Experts of a small language model: 4 picks a token.
Below are experts of layer 4 (counted from 0) of a mixture-of-experts language model. Rows are named router (the router's row for the expert) and show model dimensions 0-127. Each number is 500 + 25 x the weight over its row's rms, rounded and kept within 0 to 999. Numbers have three digits each.
After each expert's rows: a language model's description of what the expert responds to; "gets" lists some tokens that make up at least twice as much of what it gets as of all text. This comes from a sample of Wikipedia text that the model never trained on. Tokens count by the router's weight.

# expert 44
router:512467471508529525475491470489469477538544500530480489530475516513539490482470511465532485469497539542528510520540543469493474531472534479475541534506524479480508486533506496532509487462503467471484479484497513537483509500465465518538513483496496489535461534518496518524501479483470533491530527492472521521457517490501471465477513476477473469472533467487471537516539478498521490535513
Pipes, spaces and digits in vote tables, plus surnames and place-name endings, such as Harris, Wilson, -bury, -ville.
gets: " |", " ", "7", "1", " W", "9"

# expert 26
router:499472468520533526469496473485468476538541503527483482531469512515539485473465510463530483472504539533531515513535537466489478531467523495482538530505519476475520479534504499537503489470501466481477477488499514532484507502468465523541512484502497493535461533523491516522501479475468539493538530486475516521463518492488475466476514471489468480470527469493471531524536479484527502543524
Zeros, commas, spaces and pipes inside large numbers and vote or score tables, such as 100,000 and 22,090.
gets: " ", ",", "1", "0", " the", " |"

# expert 36
router:507470462510535530469495470499463475536534502534483496536482515512544487473470518463526490459491539536522514519535538468490478528470528489481537528493516479478511482530516497532502496465507467492481484482487514534475510495480468529539515473495492495533463532518496521524506476488455532489535534489468518528465519496495474467471510478490473474466532466492470532529537473494513500537517
Connectors like and, or, as, for joining listed items, plus words like Vice, public, Christian, and suffixes ical, ing.
gets: " and", " as", ")", " for", " his", " In"

# expert 33
router:516473441504512526451506488492464484546562499543484512517506513505523514464461538484551494450510522560506526513519520456500490525474519494455519521497508473473500486506479512539510493440501462474481484499499503511488505491481469511523542479502482504523455508514507503514486457498480539499527512495468500510465521493512504483474536465483487470467519479470478512525536490479508492546504
Second digit of four-digit years, mainly 9 or 8 after 1, e.g. 1960s, 1943, 1888, plus later year digits.
gets: "9", "8", "7", "6", "0", "ater"

# expert 24
router:500463471502527529468496476480470480536540499531483488531482511512542490475476515479527489464511542537533511517535537465494477532470527485479538535502517476475516480535513485535508489467504472482480486479487517535469510503464466521537516481500497490530464534521499513521499477482461537490540525491468512530462510493493473472472514477476469478474539466487470535519537480489529498538520
Table pipe separators and the, plus mid-word pieces like un in Zebulun or functions, and W in Wanderers.
gets: " |", " the", "-", " ", "un", ")"

# expert 9
router:510441493511531509485520450508492490565527510551508494505525497518509510478500514476560511483498524529551533502521516449470480499463524446492525520470517467487499492508515490515510490479503466503480469489495502503476495485459492532525549487480473500574468525509467492538491467505445519518497508490502495517490509506494492495488492464471483476501534474495488535518518450488527504538511
Hyphen or pipe opening a new line in infobox-style lists and tables, e.g. "- County:", "- Born:", "- Class: Insecta".
gets: "-", "|", "–", "=", "Scientific", "/"

# expert 12
router:511460467502530527474500467485468473536536516531490497523488512502542493481466515470526489459497542536531511524536545469499481529470523478482540532507520467482509484532512505541499493469511457475484484479485509536474510495476470523533520478483501497538457528514496511526500482491463537487535539485474508520465523482505475467476507481480474470470535466484480526525540480497519500536526
Line breaks and first pieces of personal names or capitalized words after a period or comma, such as Stev(ens), Hel(en), Jack, Baker.
gets: "\n", " \"", " H", " D", ").", " d"

# expert 59
router:505460468501531522472497463499467472542542497522482490531489510506538492478475510471531484474497540533523517522535541463496472529469529485480537532500517470483510483531516493538514486471515468480477483482489509534477515502471469528540515481495498496532460534515492510530495482489461539494527531484473522524464521486502475467469513477488465472471529466490464526526536481480525496539521
Capital first letters of South Asian or Arabic names in tables, like N in Nurmagomed, plus digits 2, 3, 4 in numbers.
gets: "2", "4", "3", "6", " N", " G"

# expert 3
router:503464468506527529467501472493467475536544501525484502528496517507541495476469521468527487476506538542534523512548550468494477528473531493486536530506524476481514481531503497535512499465502469480480490483486505541481506496476469522532528479495494490530452525512489506538497474490467537486530525487470518527459515474498477467471496472480470476477541467481473527524532470491520491536517
Pipe separators, line breaks, commas, semicolons and "and" in tables, score lists and filmographies, e.g. 3–2; and "| 4 | NED".
gets: " |", " and", ")", "\n", ",", " the"

# expert 19
router:510465460503533528471493473489469479540546503526482492521490511514538483478471514472527493472493541536527518519535542474490479531469525485486537527510525474474515485526511505534511484466506467479484492478492511536476509499466471523536524474488498494531456533517485513533496477476460537487531534479474515517460518488502479464474507467482467481474530463490468526531539473491519492537518
Digits in sports tables and season years, plus mid-word letter pieces, e.g. Garc(ía), 2017–1(8), tele(ph)one.
gets: "c", "8", "6", "'", "5", "C"

# expert 31
router:529491504524540516499528440532461459525569520526506537508481482473520512476446535495507516454479536504528545488539558502508475510446514480483527518490521464498520479503483482527506494460534444497491500492485502538501512494465493525509532480517487487492473497504474473484519495498470497517496531487499487525446521510473511481472507482505493505481527450481484526519510464503493505529494
Opening parentheses and quotation marks that start asides, dates, nicknames or quoted speech, e.g. ( on loan, "Scotty", "gaol".
gets: " (", " \"", " a", "(", "/", "'"

# expert 21
router:512475480481516505490518454505453484536548505525499510506505506498540500473483522477546497490502516546499528517515549485475502526500529463479523510493506466477493487502510501563475466441521495498485478500490491521469487491486482512510549449453487463526440533512466507518495465481492503504523510478461503516461538475488476483476499489486469448472538473482480514502515470459511483511515
Commas, especially after place names, people's names, dates and numbers, e.g. "Albert Hall, London", "December 2, 2004,", "In 1907,".
gets: ",", "),", "\",", " and", ".,", " ("

# expert 43
router:512441500518517512502532485471499494530524511540532473497511492543501515497511521484520505499471517510528559486516509438476486500488536430519519529480514473468485463504506488500534509494494486513485523481490515488478487509497499523514535470490462518572458517490460509523474474537452506512485498470512497520508493524504474508489475496458492494501551472497483531507504447446539505522476
Line-initial hyphens in bulleted lists and infoboxes, plus table pipes and field names, e.g. - Phylum:, Genus, Born, Succeeded.
gets: "-", "|", "–", ":", "=", " /"

# expert 47
router:505464463506530528474500463487463481542546505527487485532491514508544493481469513465526489476501536538526526518533540468488479527470527468481533528506524475475517487530509507539512490469504466484485487476488508530475510497468471523536516482489498491534463533512498502531489468487469540489534528486471516523460520483499474472474500473480467485471539465488468530523538474493527494536517
Lone spaces before numbers, digits in table cells, incomes or dates, and symbols x and + in sports or results tables.
gets: " ", "4", "5", "0", "6", ";"

# expert 40
router:500463471503520519468509471490477481537546516526487507511498504498533508471453511481539480480485554537530531519539548457489481513473527484489516545503521469495507494524496497539500501475515477482481488488494508528496494496473465523536538474479486491544447510504485505532494467488476538478531529483477517519471527496520484473458515495493466459474528455485461539520535484491502484538508
Word-starting consonant clusters fr, fl, cr, br, Mr, as in fragment, frames, fröhlichen, and the pronunciation /fr/.
gets: " a", ",", " of", "r", " fr", " an"

# expert 60
router:508468470512531531469498465480470484533536500529487490527495518514540486473465511470528485471496538529526516520537534467490469525470536487480539531508520473484513481535510502539509488473506468479480479474484509544475514496475467528537511480494496493531461531514495501529495481486462536489536534476478515521459519490498466469469504475485463480472540465486473535528526472487522499536523
Middle or final syllables of foreign surnames and words, like el, io, er, os, as in Santangelo, Flavio, Juvenel, editorial.
gets: "er", "o", "i", "al", "y", "el"

# expert 50
router:513471473508525533474498465492466472534541504526484503528489510514544493474467514471535488471494543540534516521534538472494480526467532477478536534510525479484516484529506501535509490471507466479484488485485511538483512490473466519536512480490499496533467530515491502523489473484464540503530531477469517521463517481495474474470501464492465478467531459491462537525534478487524498543522
First pieces of capitalized names and words after of or at, such as Cor-ona, Dr-agon, Richard, Br-.
gets: " the", " ", " (", " D", "er", " R"

# expert 56
router:507471464510527531465503468487471475535538500533487495528486516511545491479469519467527490473500539532529516518540547468488477526469526480477537529505525473477513480529510497538501491470507472483481488482490505531481508498473469517534531482498492495533459524521502509528496469480460536493536525487468520525465518482498473472478504463486468473472541465488468540524535480484521494540518
Line breaks ending list items and table rows, plus country names and semicolons in lists, such as Iraq, Philippines.
gets: "\n", " to", " /", " -", "ain", "ations"

# expert 35
router:518474440513511505469502480518461496565549505532494502534481537491523496475496490478550486480510529566505538514511508498497487514474506494495515501500526477465504488517516479546531481444511462473477502495483501513496506479440484520530529492499478500526486544492485485544485478474438547490513538492482521521441514499499478470488512469491492484486526479501493535519517496500519470524495
Individual digits in years, dates, scores and table numbers, such as the 8 in 1888 or the 9 in 1990s.
gets: "1", "9", "0", "2", "5", "8"

# expert 23
router:506463466511531534472492472491469469535533496529485491528487521508543489478469512461536491468503542532530515512542538473489479526464528485481534530508522467485511480536509495536508485466505467482478479483493508534477514498466473522537518481491498492535465529520492514528495483494469535494543534487475518524464517488499471461474507474491466474476534464487475531526536484496533505535525
Capital letters or first syllables that start proper names after a pipe, comma or the, such as S, T, St, Hen.
gets: " T", " S", " St", " L", " W", " K"

# expert 42
router:505470462508527532479508460508457463541533493519488512514515493504524500474478516495535499459498528531502545505520544473484493528449518491484539517497536466498518502527487504531493481486521450502472487507495493524484495498452490518523546458494496507551475535500498503540511460498465526477517523464485495529479503478503480493482515490473471454478534473478493554541517475462525487537503
Pipe characters opening table rows after a line break, and blank lines before section headings like ==Places==.
gets: "|", "-", "\n", "=", "==", " \""

# expert 15
router:514467468508528524467498469486462484538541506527485495528488511506542493480462521466528494471504537530535519516535540473488478528469526484477538532498524476473516483531505508540502492472509463486483477478490504533482516501469464519536517482487491497533460531514490514524495472488467532491537530479471511528464525487499477462471503462490472474476530461486471533528530475475526503532523
Short word-piece fragments inside words, often vowel+r or c clusters, like Tud-or, bl-oc, car-ved, end-ors-ement, ham-st-ring.
gets: "or", "er", "ar", "est", "el", " or"

# expert 37
router:504470459508531528463503471494475478542542502520486499533498512519541489476464523467531495471497533538536516519535540467488479527467526478483542534505518477484506481531497506537510485467505463483478492480490511532484509498475468522537518480487499482535455530513491500525493478486465545493532532491473517527466520483501475475474501476482463481469537460497473530530532467485525495532518
Single capital letters or short capitalized pieces that begin a foreign or unfamiliar name, often in lists and tables, e.g. E(ko), El(ite), L(uke).
gets: " E", " F", "e", "l", "E", " R"

# expert 27
router:505480456490516528482498476516479475541530508515501514516502514514532499479431535496518497442496529517527543507524561471497484501462534486492521518491523466472498495534503505546508484468513478491480474486496518530492502472489472515520541490496500496530443512498474492516498455476451530479510524483457500522474517482488509469484498503467482490487514484487465520554537469487499481557538
Apostrophes in possessives and contractions (Hawk's, can't, people's), plus possessive pronouns his, her, their, its.
gets: "'", " his", " \"", "\"", " their", "’"

# expert 13
router:495469459508531530471491461489472472534535499533477501532487518511548490477463515466528487471499541531532514520538538475501478516469530483476533531500518475485517486527504498540504488472504464491482477485491513542478515502465467524536515478488492497537460521519495504535498482493467534490538533485469519528465517490499480468475518471485469482473538471494473533533540477494526493539514
Determiners, quantifiers and adjectives after the, to or of, plus some verb endings, e.g. many, half, new, strong(hold), Green.
gets: " the", " f", " first", " The", " new", " two"

# expert 38
router:505467480492540513480486468501471465544534511498492513495490499510550507472495514474506511477473519552526516504539543457484467523456511473497504523502498468490525502519510508531489496480538449483493503486506491506483494488484498516530534456485497501532466547518490489519534449499465541477541546475458508514483516476486487501481513473464468459491524454515464527511519487463516504534536
Opening stem pieces of common words and line breaks before section headings, such as rel-ate, dep, adv, ren-ovations, Sub-species.
gets: "\n", " rel", " pl", " dep", " var", " adv"

# expert 51
router:510452466497517534463507455494476486527531509539493508526499524502528503472461524476541484475501542534515518509545553465493485523478530486484526527501516468476508483528507499526515493458518459486487487484487513529474506495475464516526546478499495491538450513516489501528487467495463551490528530485472522532465518478499487475468511477479468490469535463476469526529527487488509500529514
Word-start pieces, especially Be/Ba/Bra/Bo beginning names or words after line breaks or quotes, e.g. Beaver, Before, Beijing.
gets: " in", " of", " Be", " on", "ing", " F"

# expert 16
router:502469469508532531471491468487464478541542500530483499525479517503544492479470511468534491471494544539531508518542536471497483528468532485477544533506519476481507485533508503534506494469510468480485480490489510535482516497471466518535521479493496495537456533520498505525501475486457532495536527493468516518464515471502477469477508466485465478473534461484472529523536479498523493534521
Line breaks that end paragraphs, table rows and section headings, plus word-starting pieces such as p, c, L, h.
gets: "\n", " p", " L", " c", " the", "%"

# expert 32
router:505465481499521517468520462502468486537535497529489530506514527522531507449473546479537507469516530520507511501523546488492481520471522471493525514508521471490498493515524500531497491461528467514482493499486518532488509496489481529522588481471479485531458509491494485537506457485474529490527536485467505529471521492499486478463515480453476481484534469476476518524520477474514453531518
Digits in dates, years and counts, plus pieces inside long words, such as 1961, March 23, Con-sequ-ently, Add-itionally.
gets: "5", "1", "9", "2", "3", "0"

# expert 54
router:505464472508532526470494467484466470538541498530480493530483523514539488478475515466540490471499542537528506515538541466494476531469527486474544534501523475481507482536510497540513495470505469479478481480494507537477506499467466519536512482491489491531461529524486511524494480485465533499530530488470522522464521487504484468467502469490468482475533467496470536527539480486514495534516
Noun suffixes like ation, ition, ure, ail completing words (resignation, transitioned, jail), plus in, been, and century or year digits.
gets: " in", "8", "7", " F", "ation", " M"

# expert 49
router:495461438498540522474491436488489492533525511537454535526517506515533490477489519496527491429481533509505507523536530452483508485474531466457508504507516497493508495512488479550491513482500451461481482469493501542499494470481482511512510504520493515501441532474492515529501448478479514500521529516475516502482521470522503489465538476494502466487521490497457508515515461500536496510502
Finite verbs and auxiliaries after a subject noun or pronoun, e.g. was, had, has, were, including, received, especially households had.
gets: " was", " with", " had", " has", " have", " were"